Experts of a small language model: a sigmoid router.
Below are experts of layer 4 (counted from 0) of a mixture-of-experts language model. Rows are named router (the router's row for the expert), gate (a neuron's input weights, with its number), up (a neuron's input weights, with its number), down (a neuron's output weights, with its number) and show model dimensions 0-95. Each number is 128 + 32 x the weight over its row's rms, rounded and kept within 0 to 255. Numbers have three digits each.
After each expert's rows: a language model's description of what the expert responds to; "raises" lists some tokens whose logits its average output raises strongly, later layers aside. This comes from a sample of Wikipedia text that the model never trained on.

# expert 10
router:152119156131146079219134147168103109135080172106171137102146118201131125106181110158117079081114196130109162072131166190096133081135061163085123131141119111073115164189053149150134137135113168087128160158130165125127133138192093179096148137123130117167163135114149126134089144112130108166
gate0:135124121160172130142175156115144099091131134086124085078152129096088113062114146126139058122107105140162081130150174070106109133142068152126140108113152118149175145114118189160121124123210150097117074105132145111128137142163106149158124090108167140088113193168148112150179103211135108133
up0:113122105223192122159155105140165047143122184149092153100068094133072138123120091102126110099119131141136107101109094124165111152130129109184150119135190109132123100107118144113165185106169142130183090121085099099104118148165135128100097117165126164126091107125092154088129071148176100156
down0:144175123144106159119134114092115145113179090107106128139126075109191091247059126182133139124149151167107142204114114133105173130070128131210130126133141135119115202113098165135126182118144118119135143147171086140084172125120201115129149141139134118164126160155115062070138132086099185152
Word-opening pieces, quotes. Opening quotation marks and word-initial pieces like ur, ep, pre, pl, U, P, Rep, after the or a, as in Rep-ublican, pre-vent.
raises: "-", "p", "er", "h", "l", "re"

# expert 8
router:113136175089133119206103124174079102159122205106142087187111114167107123093141116128114104085132171084126069128113193144061154098105102145120135146120135132149142158138086122086128124160147159150125123123078174134176155124173124151116110106135150053160141079146184144154038145127094137149
gate0:097092138145140090153125141171141124145126160135087106161194147121125155133139129189107150127198122165173087149200096210103077121127159117094096111067183110164178116170143133121156181135109146128169100168114152070088134140118120157157116119122152100104095096106136215126072117061109133165
up0:143095153178175092121089090121146129110198165134059123102145122149102106154122107093122165096172118131116125067108135188104107159138104112136168149102168084136178143182126121088129113131117108154079155123128170107139162153117095156112107135201111044117166189124132161172150160106127140101
down0:116122125131160166101108099120123068079086108105145178174121131198148134199124153137153159112175138161110138122058128160107119095151084113141117123175095101154065159027085137043102150076166144152122144067070094131127127139063159187058156145117101128168087085108125140143163115100181140089
Word-initial single letters. Single first letters, mostly f, F, m, M, starting a word split into pieces, e.g. f|act, f|emales, f|riends, M|emorial.
raises: "ield", "ight", "ull", "ig"

# expert 15
router:106101171113146069157133134120105097121097207071074105162214096154134182032095140158110115121109133130085139083114127122101102075162117149137136147139157141121131148158144206117097120138135106049144155128109156133151163103100122129127098120097135126099183145137197131112131188120107157187
gate7:177161170092157113123089163090094084122109187137061155143102098113140150129125148123127121114073172123102117124120167155138152108094109097117081132146087140043111148111085152088102110161155066121038100154103161152109069077127098136121129121119082152145082103125124157133115107134177109075
up7:129092114142121179164197137144132165151097075067178133115161152104059093138137082062115139143152149115134093115089124099149109111118169183116152133085161164247089072136120120149093123086152182123187122121161124110174208130138157068066115152144155118146131165114166091100134142137125075135
down7:174155086171066094124147118138109161139117113127110147190076121162107089177128193085059119068105203069109201135136128092131110106135112126201142189133161164112109141142069169159083135136124155126130175110117118084156132090148094101096125123202134137133146125138139140071110136138143113153
Short vowel-consonant pieces. Inner word pieces like us, is, il, os, ell and ri inside Latin species names and other words, as in Enthusiasm and Strombus.
raises: "es", "ed", "an", "er", "ing", "et"

# expert 13
router:141147145130130080096151124162115102146108189096084103178161118144110165125150116136119141126093201104105081075129173078131164085141094151090146178134117108094138120128076112083130140132169212128119152129133152139174151151126114135086078106087144136091200128164144173126077144142074156187
gate0:201139158129124123122176107126122171114131199192129087114133113178113167125152120141083188126136120124089090079162128140086097171155185109143129096133090134097167115071147116185121140093124102117090142129067079167139179120145106174078131158129128201145175138104073201176101122189207137121
up0:171138178142104081101171124103160185118117154182078124167099106207090159161144079156101177086110103055154106113153119133130140153112139136115144074109093111136158145091187084151106133123113156099063153137101117092139141145053099119089140149138178182127125127090125154077062120170150104166
down0:142200165139141107141113152170107075067180083169138094110098108116090174085164145159168159110134166136133144135102133107154141122135175118105098111098179149123088114125150184153095145165147102088103101209152135145150103087115168109171130090093152143142089096126097100059153125073119082085
s/l/m/g letter pieces. Single-letter or short pieces, mostly s, l, m, g, n, k, al, such as plural s in Democrat-s, drum-s, At-l-antique, telecom-m-unications.
raises: "ong", "ist", "iss", "ight"

# expert 11
router:091136161140154128198156120171089104097113153074122098167155099173111140067111113129125116084066201103100123110119138140093196099126111118044193115098122159145139169096113157089077116143115108093092121099111185118112114141124109144074084125105150064123122168174143138095099165122093136128
gate0:084121107096157113120080083149113127140082114092141117147118060136126100174149134177135062103103108117119116161113108038105135118153142145124086104150151078078147096178132128183116212116151109125142082087107083153137122024188131148151109181071098124119078119128158140080120089129111127137
up0:183147120101188116155142133117180130132097118133112120151127173148158152126125141108100122146107100133117128067151095167148116121142137164124149134135104105195074099111154132078134096111106169129163135179084185118103143124076057116084197117170117135126151150060135129135146139111057159082
down0:150083161172171069118113140107171085096081127109138119092114136102168143152128064109197079133080145121102084143113085112089146106111166175157108150147173075160168072148140133105111152114150136111183060097104117170108157126090135133114169202143104143108120165121098070121156108104178085178
Consonant-cluster word pieces. Mid-word consonant-heavy pieces like ard, art, act, ev, ax and starts sp, tr, e.g. c|art|els, for|ward, L|ax|mi.
raises: "en", "i", "an"

# expert 30
router:151107106043163116141118171152103095178068140130141150196145107138133139070109121143115102120119102115128111106068168184095142050120120194157128164123094177130125139177092114120063105128159076156126145088142164134169145149156095186145112155119137077109134114115146147163067164099078146127
gate0:127111136095225125107128126138093115157046155116113122162150147123053142131143120067100157114064104146102103090155118114135146095102069168125122131080087130115151195086098093105124190180147136117133130103149112133191104120123137111141185142087137105081127132087168145112173120147161093194
up0:184141157128141104148145118136133115101140105153133180127186071122198100159111134108116122170112113090227165116131156147081110107115095089150117148124124091123120071160130172120141131108084135135128159113133147129088092161119157156113132037143135183185126118131144173101133100124171161071
down0:130155175098169131096117144170111133130118076145147172120120130124145111074165155135119153123112128115189151120101186104145200179122071100140095072163098135139067114119083131164157129099068122157168143105093137183110083118090116132116155081144107160142112160181173096145124134161128177109
Vowel pieces in foreign names. Short vowel-heavy pieces like i, u, ad, ong and é inside foreign or unusual words and names, as in Hungarian and appliqué.
raises: "h", "d", "s", "w"